config.toml
num_hidden_layers = 8
n_experts = 256
routed_scale = 0.707
lr_router = 0.000805
norm_eps = 1e-05
Below are experts of layer 3 (counted from 0) of a mixture-of-experts language model. Rows are named router (the router's row for the expert), gate (a neuron's input weights, with its number), up (a neuron's input weights, with its number) and show model dimensions 0-191. Each number is 500 + 25 x the weight over its row's rms, rounded and kept within 0 to 999. Numbers have three digits each.
Before each expert's rows: a language model's description of what the expert responds to. This comes from a sample of Wikipedia text that the model never trained on.

# expert 23
What it handles: Surname fragments and name endings (Nizinkiewicz, McG, Hussein), of after critic names, and pipes following names in tables.
router:457433469518477490468535533518543543457489533525490548478506464498496516523540528499475484498454493451499523545518504501498504533521520487473472536472491521452498510501495521508544501520504552515476469464499500508462514473497462502501508496504484507484488477476466537475517466508543536501498504501497489539496507506535453485551491470503535467525546498536512469504540491514466435507493489531485508488502528504526519467510505512514497501505467547478494468527498490503505524535473488491493492494535521525479541479548501479498465514516483535509489519509478531508502482557504502497
gate0:510547458503505505538508536487516513507498514485502531533489483486528518500501508532486495518510470474508510545513502523508503513507478480485532516440518513477523467508500480521473483515520494592469456472499493466453474487578472534493498446532518485487486507502493480471485507476538508479561563476543517521520500490510465480470509519499538502522516526504525490460493497498473495554509515515487529502519525479493525478475507503515520511495495530523512497529483457501517505502512505489534528522540501495515507568515502512508444454473543550518495471484512507510505475494522492489
up0:495490503497533524521474493462486469496502495502522529498478510519452475528494492531536492468445514512478492470520480495498498485499527511523503482530488523508531500509489529512541527442490495532561519517507530536522496481486548490511448508506471541493521501479485519512500458513494481505484518501496487455506483483477492465518494458504473468457514473516503552493492474552521499495502535504546471457438476540532509466528492476468452525491489506460500510477516489530403500510516477482490504500491520502535455537504519516475517498470518481503498540505494543517494511498503464516
gate1:479458534488519474455485495505466514485477509485490496531485532543494509475512528526499486574499513504540524499530508523478490398485506533501523547555509487499508507495512543511485529461516485488492473512501515489582489513484505500515489517529499522459496548495472505473537456474528524473494500520494497470466487559486507544473477486495568474485509506505476484499500501516482469471489508492515494492531504485519499525505502516491526482517488496457493463520494535523513502477515477518451512463493534509486515523527513488467516483485505487504491479521447484442515494486474486496
up1:502505523522491481496484516499501541489516524515517524515505505570490513503517527502537502528504497493565523515528503561525511412513471500515504507504487507469479496485474527504550489501528467480484485503475526475548529504489492496579476519525445522505486518481497493487520485528525538497513494464541464499447456525558476520523466507500516474501550516500502516500519489534508508478518523497562478502535484546494481512509513489506510483471518477533496457496508499497514511465478523496470497505503494460504545492541518525470507494489530499482511490515534485495479514474442486517
gate2:496493452524531500515520504519499472501503496541479478494547496477531505544530485434494483519481498515518491530496522456498491502537485494470518483486471537461483499506524450516488510468492511495503447522504492498481516505456479534513476544512512507521523498491463532529487456495609501526480455491481562498522489515504504533507491487516511505470525542461500533515532498534538535492458470513486545508519491530500514497511498515498515471531481517470532505464478536511518473502562478475479520496515513466491510544527506503520470491483495505461484486500515465503491480477513498528
up2:523466505464498507523495485530479511518477502515519542534485488511469512514458497471496536508476472520508512448525502499460486480491496506506526531511510539526528584492499521523515489525505485488503475478504507497471489492469549474520522512491464502485468500502543443521503502513493485519491487478522505507506500494447504460491470548488519438499536498542505547558496534499505497516517484484481521480464484507489481492502485537485523490512488451501501501522482504480516493544410482498512512500509499472473465484527517439486532470491492484472504489521449526526505530484561525476
gate3:473507514481488525511513483514472499482516474504456491497490505495542546446522510480471530509489452446479527517514457472515530525528515498493497501507503489473475477499515541476490510504539487468449453535468496515494500506489483514490497485460456522545531463474511518503474497527536520516493500547477517522515493481484506492506479440544488557478502493531473484474522529516510497441521499492505464491476462498539499542475465465462480496532506556498526512528484508532557485523517509521487531477547519473530485451516509466526511498484478490508480494524494540491503518511470514497
up3:475526522512483501527505511484487499483493513502513524480458448536500489492494508485503516501477515497466515524523493511501493506566467522492521524506488511528483517486497556472497470465452496502483524455470479463482507500511491478526473497521482489475480515494490502514495507486468507567481455491562495494511513478521524460478518472488543482485530496497524496479496516476494503451461522497499512490533490471555504511479493471463524507473547505505516471495514527534482477509507490510518523476485495486505498486501525519456488509440489483559533486505482527515510497383527560472
gate4:474485503511483502501511536493518546489507498494516492480535493494479493500500497464466480491485477491495582498511498522559499492499472531519515513514480500484506528480492492471471464530501497493501490502518468474489460562481491504512485513502554497499500483454501501530532479474585508544525524527523460482465458495539492490540524512478482525525506446532497532487492512490472521495542518499503483525484513494515500471511533501514475497439515505487519505508449478522502529549468486507481510468490537476464544447464457520481491489547501510486467497553519513500492519529469486480
up4:462495462507525492481477510474498482503511490511501495459486503495523499496507500466492502516472520505491451517486504484516511485487480509496481495505508556495493502518488544466477496518492476528417497471511499507484483481524457495520513535509472487495443503539510539486510475509577501458449481434482496465512472512513472515523497504487505472485470501488530511508492504460509487532497536513457500500492539505515479494496510525498478500527504467533498509552557537477518519514508480466487511511506523525452488499516523576541468449501510452444537482493488505499495517523544512472
gate5:482459479494478523510506510497475507494534533530503488502512504477525464478545484487478505510461530506498534517495522484525499531523477501481535464515495496505550478513495533532528480557496480481469482454513446504407505488485469524520537503526518476475494490531461515511497488507512498513500500503487499483494478515527476534517506484489509537534498496514514448453531482527503473505515529481454527470508538447524480494495476485503460468520507560539495513514518493507526510478520520448488500510547512498512512487505482492501477485564515484508461489503521539515505474559507561502
up5:525536533499494494514464456494488490481537507487519464512464503455455540512479495553515518499503449505495511499512518459479507472478526527495487522483525454515547555477520476481480442426491478496505474489474512458483481507506521484483455520481507508498550504484490484460454524501499495497515468485533503481488524476488505451494516484481481462441484500476535559508504525489482507495461508520483471530478488526519519513531505492436521510479525484496484502486511496479540514521504453501526495478491483497481460502490509483496538533514494488476522546487499509525504525480450520524
gate6:485497521496495541526487470486499489492501500481471494540454524455487503525530469531509504506506490457507514519513501518484511469532499527506504503551495491461507515500524536514489531478531523482493503497551465501533509514477477508488455484528486514474513456488509473452473481480487517524510427489494512517487462522517505463531492485489508488500523469491476569498577536501511490493518468531515513472477541451494492478512511471502503508519467493530490511479531484507514490508522537495472530474538483529471481545508450515529476489471471475473451502502459472482440488483510521544
up6:498508488496528484494507514479508499509470477540534529478545503509501498482469523516517517492474519503530484485512472434515501524496495480472465500476498512471520528504426471494473470502487514524513531494419506515501518516533485505518520504466508510569473513486473509517519511568479457488470511522474497469497495493502506480493495499516510438514519482513524472510437466477537449472510540516529475483494474508499453525500479513511508491490504524496465537507468534502504493485488477499484485519449520501506501473505555475498520463505459507520480465491509563477520525473485471456
gate7:452501481514508472525527446513505523481522531501488484504468521521508456504540511533517527521473457459485521513495521510502528484541543517466455492484480504510473531515473526482469497496480485518526446502495537499503470511514463502481470475478516488490486482509487488515510505491479520479512492472518487465524500495488471471509481448476528488489547531527440510480464486543482506475500495487510540497491518495455534467475477481492530465510492519472555475509505500527486478476490504485494523455568519503525518490492494512531449478439530520476456563486497470490492496482528484504
up7:500544500490508516459523432486496467507539484549484508476538443541474479516469506507481481506465514492481517507495463545522514510509534509524484506523507507522518473500490507435499536522475479505473507509481510455474554506505514477517491521508472498474436527490508534522522539482489494539506474521470459449490534488535510478494495520473531509460487484494550528528482491490478496515511475489506469498450514500481499469499560476543484512492520459501512486505499505535530584495506490495504500513489493488493519474493498500488528466537519513514486475504561512503479517482476522503
gate8:524487515508525489455496525499488544500491502496510481493478459433506563473510512479450496462503524473524486539505542471510462505530517497498469486501479504448478515547501475522475506573470533453512479506502505522497492504494526505482556515488495511486530528517502516475490457489506508507514512528521466500514488486495487515481510508493487471544544553505517458512493487510502497507511472550408502510510511515534511440488514515533483509494501525485504511467520531488482476504442506506533462523510496490499516497509490518494510555460520519515456493541521524519502478480496506529
up8:499514508490494500507478492485509505506491525475505474493499508542506499496487494528502493511515507500495488510523534505524508446506453478495539529550473457518506517535538502470487458504492485533487487498516529499551496495517504491486482503515463483451450518568537498501510518483471497534498489516519515514518514507392499482506486488470489489477509529499523504512472531488534506498484519526496387479507477473520496489503503478462491529488532462540500501488550480511474482518513474473472509499527495484508488509505487511507497510518480510428428486514534508466517508520468477484
gate9:474470465522478486491498552489488500504495394515495519512505489523503492517532495526512479474502508481522497525509511491467505556502499544490481499486485541484475517505509547509529504546504541486458546460527514530465478465529500472492528480494506495507506505497442534490499497487504526538477493499530482503529547485515460510513485511388496469485519473508511492509506537525506479514526492512500503501513492507470500492494495505462532494521489517487511490500485508532505532508518506508489472472509482533460534506503474516490498523512587563502466504472497463494525496502507488492
up9:478490475522465494488521492478507518490575510489493487471486504477522503574514508514458477507537468460514488468490499504460550527554513493511505454463504532520476535528496500533487486534523537489490500435509535498464520478468498474456519517470515523524545490499507501497525417510502501500500496480522464536508494487517486491509462532468482493487472456500502476504487536510494507475512451490509440502470485515513485519492476485472483462515498547461492487510449545489493497481500492512489521479478501467550483535495485483492526528505509493516487488520473469481501527500483517521
gate10:476459517538480520458518509523491525475528476489474550525514535490504520534481505472468491493506501501534510529505479563523525485478525507473467490468489471447501474516479464477507511511516490498518492498501489483511507477518467524504495468505495499503462459501516555518494489523522496481532497475548531522473550465524502423562531470501515483480510483521516532533531528491499461458506483555513527520470522514498506507476533498540510547490486533504491483532472501512487513485465521469470486499490497487490493497489483492489424533479456466511534481449500490501493498521491504515
up10:561502443502473523524476501505474474501491529479512498542518488510522518519511499602485507466509520484496505442440497477511513535463491482505489495483483489526508475476536487429513522505509551490531512503487496507574516500513499491483514527495527454516505506492488476483509514502502496502488489538505523506529459511486569509505507533485492499506489508491486492493513522534530525486473528464466506477517505498481493478516499489515517512476469504516507426492472491486504537469548499532497519521511476486518547544506503508499526487501505483541507546472533450499517465502491525507

# expert 11
What it handles: Word after or inside personal names, chiefly of linking a critic or captain to an outlet or origin, plus surname pieces like Baker, Jones.
router:486452506507473494488517488527517531437508530515505548496545481507512483498517482507480479504471504478494548524526504488511485499499534497440490509485513513449503499508492484494516472529459514524490502463497512479462540476486487477493464502503495528445477447467464537493496490492516553501499512506510527509473518520513524490564506491511527502514563458538501452476558488503490437513506483520481514504463529489538522494512491520508506521517511523447498464548464495518496535513488502516484475475518536475487550452536521473492501521478499526509514535501481495491509504536466519500
gate2:511519507504470481495487504552464483517471531518524517468472494509476458486513471483473490570515558490488531523512475484478514417449478509509504477504499520520458488528490521489524533515510507504504506486495553495508459539527520478519467485466511487507497510475450468540500484518504498501513519487490516511509529525524485536487507530497481486496497483504492469502497502519518495491505528465523485475475530517540484494504515477537533491529553499512494487542489493483507518512489469502545464497486478479464511501503496484494409533497471500553500495533484502458561536521530540488
up2:507547519496539492500511493515511468514458517514524525475525452487501514501491495478468514513488478518464462467508497492494499463470466501466478522504486500441459503515493498487466525526482516481436478491539497437512515532512487510489485517501515523507507453482509512515490519494550488510481506511506483531467486531527535503483480498512474464533476490439499490495518445516486493479507496497507483495482491551540525488507458505476449497491446472498532515502490488438566499536467460501541479489516489528511522455518521504461504520503493509529502486505472548493558529505526497488
gate3:499470475495482545500501480485516554503492488539509516478491513505517456524548491476516496565503500502495504492549526521467496506518508518478531552454505488494503509474481507513515473499434491483516534484496524498492545485501500461489540505460519515470506494495491534523500482491486513518486547497519505467520517493527527491513511505523526500514552490530488478520506471592493487551473530506450531515459450528515530515483509481488484488480497504482506515583500531466473494516498489477454504521530519493453475507537494504504495479510510524508479473487472463498505517500483514555
up3:510514559495523436521489450512521466511470502506576499506478529519502534493496483511480437463528529475496483475543492488542526478488460478476471480483487494500486457507496494474570503507515481485518514506541458481511509492495478512492502492446512504524464474522498517518533512497551508539508505460522479513501495520476510522541485501500504506521486507479523513520480441476506496471456476511535537502515552501480499507528497470513514544540491483490521524457507513519491536508464489514528530456535513531490503474513523494474509494464543507516479520528496512547485483498516484512
gate4:481479521502482545511475539507466547500540482456499493484543469497526490486502510520495464484470501481528510536492460490497445511527529487483467476462507500491506525517501520430501511489474473474519537480534493505516501508489512498513455538473499535491479493531456497505532491504501498480493513525470485492536456550525511508508515548493508517520526493554523537512489500495499512521512463481490508522483511517483519507488533531512485509479526484513524423508472497521540497549501494458473524527469480488512538506507476541521485514513505558524523485516520443478460487437520515507
up4:443496514513485504571479478442487472497522502541499489563546515494478489494498494485505479537478451482463516485502480480512505533499461508491526515496510495489469460502498532504503471531550474509525521542541496489547484542471488473516468534526496502542526499418493504496462459424486502526489520561503512519498480536495510517504508496471488470526524507499475503554519479506508481494535501483522504484511492537479521489497438518513505531508470500509522481516491467541501480488460509471515522478508506529503460497493499517508519474525514487512503476530490505497481467523490500510
gate5:532506485502487528535505518515508508507458506511533512486506502487494494468518494580506530519501504489505485524523499491526490507503481516528537496534498507458516519497483492505509496525493494506493484513507520515503484526507495519491474438522458553523500523492517514493527533504502513461558483512493548535472507511502498479528488497459458517475475455521541514506513494583522477502534507496486507526487501508502524417497524509523498508506489440491545465471464510511520501508536490507538474516516522536492597491525513511502474530493538483490474464484522506499557478528520495509
up5:529501528523494489522496496523493486497478530489505487509495517491511451495513475543488542511511494501489514512473471506544528488491493516526552461532499497497509507484484453498504480523480479547508457502475519541485484512517502525498477494512455564508463498510443491480540539504514523484494492492517490534456507496481516478531495507475458547441548489528490495513503492520546491426539486464501493503485524511512533495463555530538496532527502468506525451466500492510504529484487510506522495542530496503455508492514497491482490543534557499505477493469525509480551499528502528532
gate6:483453488490524529477474515511502508498524503497491581486543530509522512524527445505489470490458482517530468492520531465495491503529527499489501501501553531458491481543433478503521449489479537521500537524507517515423486515543501478477498505498521483523500457483493517470489478520514512516550518506503515519513502520535500466530480466522504498506538517534495466499517477480505506484514480467458499513488492497496488487484477526508520515471422529472527496496489483477468518514484524539505457484498481473479492493501496481494512543493451473508516551524508498503484541525477525524
up6:508541501498528470500487492521527473502497491485505536490493500485502517449502575498469486450514446527493513521478502476452477504511497511480472474509522518516476519515531507580472477483518511499519502482484509495485524487514494524484508505595497509474481497493480487531477491540470537573504529506483513481537522501510497518474527473517543530499530492516510526531481509509511516502496492494515507484513498468512484494492518543492517538509458490467485466508504520472516489498528480531505496527486537506530484510500493490516497491465534527523603513536487491509545518448500493488
gate7:478483507507502518497516506510488493499545495529506516502498516497513499636514496495488488477501494499507512455515528501493485464516492498491518533499508528481512472476504529522504484433501466504500502488518517494460515496515499494495492497511496500479514504502505510480492493486521507462486519452503572504460505499515499530502485487500522493501507384494504509478522514435502505504496524480490509490434500512503480505492501523366504482503497509501507508522515498497510493503506491486504492500516539520449496513510478505525480504498480518481520458493478509479494488503449517480
up7:527511486531523461531509526463526540501497491489524540482497484473541462491494499495506510500510522480488489520473469485471546524482468517480478510491505485537496527466494450452485496489508537533498468499496488503496459499494488506480485518493515522540509499468462535517535583485521493466507483492511482520442488525480477544490496477551508484475527521504516471468504498485490502513508466490457472513518503516471489491528518478533536488511494502481453516518471475542540500475487486529492559505536464515458500501514512525507531536512514493543545540473520533511499457482507438511
gate8:513466498460520482487490518505561525461493509506503554507545515526523499508506467521474531511457519514480523491492465489501518474514476488457509471517516520434493516495480468493515495528465526519489476454492462498478531513494491492510505491489508474464482486482484511508473478490548543519488509533487507505497488509514505484543496485533514536497521497487505457489520554483484488543508516474459488504483493475500488486511455510481523523511490509453503505555491466529502520499486504550487507462529551500500529486518538471469461507455476561544572516482495494467519537503455514507
up8:516480507505490528489508450508497545469505539534482541512494487517509481493521543503478517478481477513511562517523483487477525457476520496495498487532522495465452479527516477536477502546479509494519505472472463452501512551517499502483441488513495499479500517513484513512532492537515549541476505520519487412471520529535491525522483511512513506499519495495548487482519545511477507507482469494484531522508508511510513488488491546471496512514491531545484470516449508476544511498473497564526510504481509488499532505537524481497458502485504495478503541493446533518493510551487520470
gate9:526548486534496502493510511512477534499530498472465505458504506493468491494488492469505529515496527457520519510523533488516512565524550538491533499516535475508488520548517486520538491545497515535456503479517513534494493520525520477490458504465518465464525518502457497488489484487517507514548484468575477536469555530549494482543506535532520488502483479507517497509546494528514476480515464514477479506513478456457532502497531481481541488491522538489473474499462525518480488483504494488476550474512511543499531461475482499484482546515508487514510502494521489491474508498506517538
up9:506501513490440500529482526481479513518499486475506493475467505489515509489521469502486500474502493487489520504515501497528473443478490512543473503498554491433515504507505518532502492525490490537536518498477544470478529469507521477475491555518438521533482543503465525518486498500486510504451515511478478471498428527511531517469505500508540474539485488471477469472470437516503501489485492451480497512473498534491485484504494520534499503482544486451486507477531499485457508489497485526504492491546491517479518465507480507489471497484500502500503470504496513495469538560486513590
gate10:493497477531502492493496531526486497486520524507517509475468477478562556513500488494497481481513531470519488506520474475545498517503472468475501507465444500516476493517540500449485457521475512471491510475490502510533497507534489506513481497528489517463472471503495505504502459517510519504490465520485511499537583548535486486519479510529496491474488496513518511486512454548500489504594459513494477498519529494540520497498533487481512496475562525541498520535516544502508553486500479483513470501505497512576514496492449498501478524474496524517461497527500511470502464507500509483
up10:515469519472511521490494492471507516505496482459494501496511495497480470463503512486483490545493494495485526499469534545448488495511462511559467483553517524507499503407488533541497527517508529497556525523482519467503497503475553525515489520557499516500535517480551463482470567523487501492466482503528499523460481499483513532471499496468501501518470518527466531508472541489520533526499556482496514510513525502446498510494479513485499500489489513496489528495473499528500498519488511526501534507473439466515497498491523479480501439505501519473480489466507500512490545528521479523
gate11:503531478488519484446482483528492478487520501511511497542505481477492459527494471480523520489437487512484506501509483497459499509496506492551430513491480472540501507512529520477553495496518474462485544507519532464508486501526513536562484475528547526486491492523518552522479548501529521509500500492498508508520489521542508534512481509528475487501494484523525465505478493494488470499490470530541471494504497428533531515495506518478494516504531496493527473505497518512511506511473511455473475485517484474483543537485451504493498578476488522472512484492467526532518487456463458507
up11:474515498510519536503545508495527462503435477471509499524491545511503521500486496484500526509500486505527472469488524500514509483579494502497539526457526504487468469491512528494468496448452472483537493534509505495514511512470507441479476537486501449509490490455521495484530446492519503518485491487521497541488459489477496475443496524487491510497529483500488524488551505516481509481513523491480516490470509538458487498489504487523515471442458472453473470489480530510466479502512495516517546494478484546470501482517526500511476484487513491583489500501509521491489479513519453478
gate12:504474513501490462475523495501524485490491503572483508492483517490527490494502449479488484492481521482507513503516520468471492465557501499542529544537516510507547498500515528534545475485515531519461523511491438518450524455477481509487491527478536503452549475475468503506508530512540524506500540513484504483507508494520511490553488485482532459468486507519513490482476561528454493513483470504518524501509488451496481478544513468462550461531467477494487486492464514497496449499511524508508508482498525507494495485505476468500480498482477504478464526463502466494473506541447498498
up12:490543494488478508517493518477478519503519509482509500463494492497455490501504530497459493494523512483494489506501468534521499504469505485549461464492468515502496476480474499410505524529411495504503480450500511479491494543496511491519471497510491509526486511521554526491520484501469488496486479467463463528503516526470412575500490550507495508499508498499474532495495454483521510496474490491526498517498500529530534491494495501545474513487505544491527472475518465499530473485539501482528501531475491510495515533513556525526476519527478532527520480501477522498526509466528466488

# expert 17
What it handles: Tokens opening entries in name lists and disambiguation pages: given names like Brad, Mike, Julián, list punctuation, Born, Species.
router:491449460499469480471522499539530539457513518462509518493524487526512525532510523520500501541479543475510500513531496506524463498510529489416502498508494529466505498482484516495535500485473540524500479499494484480454524464482441489524511475490516549482486468451494521488473515477529521527487502505507499516477494509478496475512468489518501490526540490481484473519489488493471459493515475527478525493516526490525505470526475487477507512486515494431508479505501531526514553505485511514548469468538581518493559522538481462487519529493508501515492514530539481518486501530478489515
gate1:491512521451540502485504504491542510463516530495509521465463498511497503500483582457491489461474523496464498511505504520481507476508500488508504498459480521509515467472505530493519513523482505459522473485535519518482481495498501496469505519493533503500508510542488518509497456483541497483477487466499483545518508502476497495506495529460481480496500489517507483519495513484430493531443454531478464528521500499471483450504489497527527524527544531499513517535502512417536524522486500529498465500524512500470518495533473487507492480520508502531422500549567509499520488505488536466
up1:489505531494549541519504505530493505478531505477566509515459486462482464518495529493464482508496515489454498497519519505500521493492484494526516471496503552486496500491512537491493505551516495464484454493554514502497478503482472489500497534499519503455492523524481503520488478498539502496496499483496470549504515519515505492486491471484502489505507470519501496545510490460543499488490476549478510493553510480468474452540481531487507520525529494524519530505514504461509539504520442554510452501527511505482523484541445506530495478533534494532450469567501465515529489518511556513
gate2:476506460499537525481503501539520449476518512483489579532538495453487510481495478481535468506493507521493442539540423519478480503481534484543471529515510521504486501499519502515493494533512556508498521509510479477510512469472509529530492492481514526482535550468507542488511515536463519504502510530465512531494495535539478510482483515519523465505488476519477506480505512493491486490499479521560479522507500522500479473513513513503469475510522470471528508501495546508526532550474490528520544453475528468495536483507518491500519543482512510527482517503517528505508538474450517504
up2:496521476483548534494490521510527458490533497452478475528543516488477494470494505529506503488502541494499477531522485544507493558498530561511488490522497549504502501476494505507513493532506548559494517483491467515531510449503486519523477484477528513492504525460510534514489536506491515519504501555476482526471492548540484517501474498519496439527492487514469525485495496478511497511504499514529476495503495493509447471553512507511471485534480456493514517524518560509523500458460477551512482453496522478513516488504539497480522532470512489540552488512514464499475535470476509510
gate3:426523525500471477484497510504506518490442514484500515507457470515518537501509504493456515527512491481526496495504487535526460502496521479492483510526490500455499503467490525529447532465524478487524489504488464490480530517468473493515543507506511521483503422470498524475507500470516535503471455525460499520474490485488498473511461459506491459513541490517457461500491530513492512481531478520530545488510523516495479495526461502500531503476533502477487509475515505513484505500514490472531448494509610461509515497502498514508560499511523502545497501500519492521498496511520453500
up3:555513455480524535544500478523486500526531507528510492489514512452477484504523493501476477489530493522511491531495493488460502469521523497504508514445530501572490499544510497491482492524488445475476544494536535521505457496541539488449455507467473488495528536505431496495482506554497481476518564500551477499529511552526489500470520530508473521485451506506509535503523480485526493509473505471494453513486481503476491483517524521539477478527501498510506504498479468484496518532526522515489464500504461493485498482519505486486474475521480508451483492497473524483527501465500485534
gate4:495496474493507497463474494505532573505519531502483505448517492525456511488495485516524527471508509504523500490540483513516491481523513549490481477506549552453504437497478487484512520525476506500488499508523495494527519519500450490499470530482486508488473499496505525455529550484541507490473486503479552530502473530515483493497482481527498501478501469527510492474547471406539426499534495508486495449474513489434499498495455500500477527475495513486511525501492504523482465507476507500495511438496516508517490498485518523453461519514470512500516517527523493501507501523507501533
up4:496498480500478482501469514531518530500545513499529486439528489525481525508490481500485516466488528516469509505528462517532518460477510536538498512488551546501504418473515539471467503522502476512497503442534490478446471530486523513478480511519514478479505496521506523505543500479518505510475487514508538501516505531500454511531522521507535462485510524535497460449504507489525467459482523491497524505528468483462483515504439456544475519485516520484517504505542502525495472487462482526504508466495513525500484465486504533510473482511470505460522514459496499452525511502468494467
gate5:452509540580444487461497537562490516497497477455550492490478494492505513545536498490491495551513518479498483536473479529509464524504495508476515510529500500475492521493511525512520463502523511473493488503466492471491494506517511488509529498493528549472503475490518481480506524499536512513472476509459484510480513521480485504495466419506507489506496546496451492541512470498465508507493495462515532475508522489539479479495503518508485482472510520492505526511495529523487532522515505487514462505497535490440514497532488454533510475502537517442496525534548472531458517518514469484
up5:537480471489525525540484456468495461516489522551452507490527502534512490454491490532488424477486482500505514464530530464514540481523507493535507475468508511526498480494508503482470481503477488548484513473530506554519501507504490508508469494519479463546518513518500515525488493495492494484520519480505535537516505506530488491508529501513489507494499455510518518467508487506539481508447492528505493527479476481460529540499497487516493520512449463535504482507509470459484474485481532524461507499512462493522486492464483545461511474527482470497486501472472523462527483487516600494
gate6:489471498499468504474506494506519540461445517495502511517514499519494536496504498485490484534448498466515486498538481499534471485520539501452484511478475506494489484467499525497510486502500467530498501486479490494477493495511464485520521538497500516484505454484501516502512482474539534500453500468505507513444518516484483470546497532490490500502546466555501463507529461518499439458548473518513535497478498484530517495500474469507543515497496538499465429503501523538494544478460498466528489450533565488497533495498487502454527536496503522516502499514496506501513462543522502443
up6:486459482482471538483482471502504553491481476494481499502495520526495517494490500495515511530501514455532476480540499501539488512483514518458472508496448502506503478478469526490499503483469482528491495488476486436492500471482445533490522530492522508490503473501491539524511494451520506537520497502476507512467502496484484490517498478478465515510544465507492445506510467496502452467544506513475527512498529475518531510487479512492536524483480499477522468449507537556521537471482481457540488445538536492515525518492488468445537545485496498523506523495542476536484470526555506468
gate7:481502491517479479485529494516505511461492505500497527528495437493501496501534497487488480505481526500507519562501419509472475497493495461480485553496525518498501504537494520510526461529510505493486516477520475506509521492476553492527488517521511505450519467480476489485520494502573555487475525498509521501516518500528470525512482495500546492537511500539445494463530503493507442517486486512469485509493503535515453485526506504505463475502467513500510472496508499542484488576524521481462488463496525485482550521537538490518488477502500548470460497539510497482556517484479512500
up7:480476490507505519546458524507488493511486499539546499486520512484506511508520527520514522478511479504491530480526494473513500493540508506480510491473482525498483483490481472488471512459494488489480481538480559492459498500454485483605506481499462517510482503482531503508453496507487489491527481519534516487481474507497533458486507489512494507421477482436537525524485523536508507459515500513576520520470486463501539472483503483469544505505490529521485504513495476582471516482486507507493522507506514484473489518482498483470520498509481479499486484474462521518472523512528451466
gate8:483486554506494519507483482479503486467510501464480508526536518493507507479531473497523522456543497505515477542518467519466510532515486511476507500500519550476514516477515509544557537525462543471484478496464494450480480438489482491478494510484480531463499491453479533490476496531504549516533480478516500468524484517467515506476476511536505532515509501486497518532485520539448508528511476472515535510497459494543466497511501503468497495481500456509488480499466511483489499482486515548554482508501473554506522500520509454508528518459513491448510469528495493495484458519472452521
up8:514517505513500470467509519505489502530478482513508491455508496508494464537484473492479500503469472481491509486463619507517507481515515471522492495493483515545487516523488513482488471562498469528525511492522499566523396539526483493502505477543502485469503511525531509516530511483531501483508495506501502500497519495530530515506504484493489484534503527529519502475511517487516526475499520516486467500509535511460522494476526550558500503490511541524413500520535484494474526512491505467467509476512491491486511505483474548475461498540535502488525514495520492493505494506515495485
gate9:529484467454456495529505494486495504480520512556463518500501501492488455464486476484493503500504489487500497526489512477492495488481548470494492492491535530500547519502492497512530474487519501495485499513479515525502544507509440471478478483526511525486475520455481529458518516511532494471487501464507482531515508487502474445525482471470526458510480487494418506496493523495449446496473455493491477514547495487487473469529471532539507539488523494444528524502515516471559523494510521519525490549477528499464509502533438496490535523510465474497475535508504484501525520505485484472
up9:522495449479482472525494481484521521470562536560476506459510509522453486488485449494563520462500481508460490524468525498490466543524539482515476529510523478506500501485517503482497496541492520498482499539484509494538547481521491489489451492485531506492533512474503546492514494510512497473461490493482491523457488542524499488508492509469507515451477495490519494552485529482513474557489467476499497472552493487484501512527518478505518484465483493462521506476482539550517538487501468498500505507472491491473480531504466498505537536482430469494474491462500505531507474487529491495
gate10:482477459503452532505530484516506529465525555513481472487525493482478510467500470486509522529525541472497513510496524495507525526498517491486467516477496492537541473491495457479523509553476491566484469508464510481464532479521492498532486528513513523470552471485546505532499541507515518504436532507509498546485507505547513517526522511544463513504501520513444435513494506485530491537524481497497486496516515510566545524504493530511522536512495482472498436490494508470501533492481481513517505484508481510505486527503491482503490509526518497525487505452498479495482456541505470517
up10:501524530482512493537503544478505467527491494537480519566492494501485483512500497474516487489528496470476526471519458461483529519478465491521506476510487532530494492481482449471499550512512522484535500522528512465507488489492537480491462503465451480464484538484490534499485490525498504511522523514483483537523481448478542511488471493472495496484494488516490531481513468451454501489515484446515499496448501514452485498511497506503495488574500485501450517450492498473518493532490506522514445457499490506496504448483517529507494525513505516500470508518507522484524490463439456549
gate11:506488461508526491460516504487485543522453474532491558459506473495508498536545544507488512509515512511499512481505470498474502470504512494460554508469486490448476524504480498507489521463472474483512476506531522467495515499516523491512473466468473524530486504548505494539456467500487487520518489470526468438459499498482526484486503509532505525522546497479527494494483506510461509463537462507465495486472497504480526499527508467504485460453455490481472474482497475506471528500522505438485518469536502477501526502557512490434508457515510451471498498486483487506496469504506503465
up11:480520558523479487522475441486524463505527519485504484529489512500523490473450500505511483505502431492504500505478517436522525516475487489520465508502510501452530468484539506456526503525534544530490542473496462541521466520476514486479506514529505489466497486517518516465501557505487476497486473516480509555534499512524464517526511504500510469484444510525471564475517489496502522492483521478528472519505482479503456493492495525488499520551516501519516544481499493495504507479518483503505467547482515546526468483469493533549513517444502508528510480515525527470489521494500510477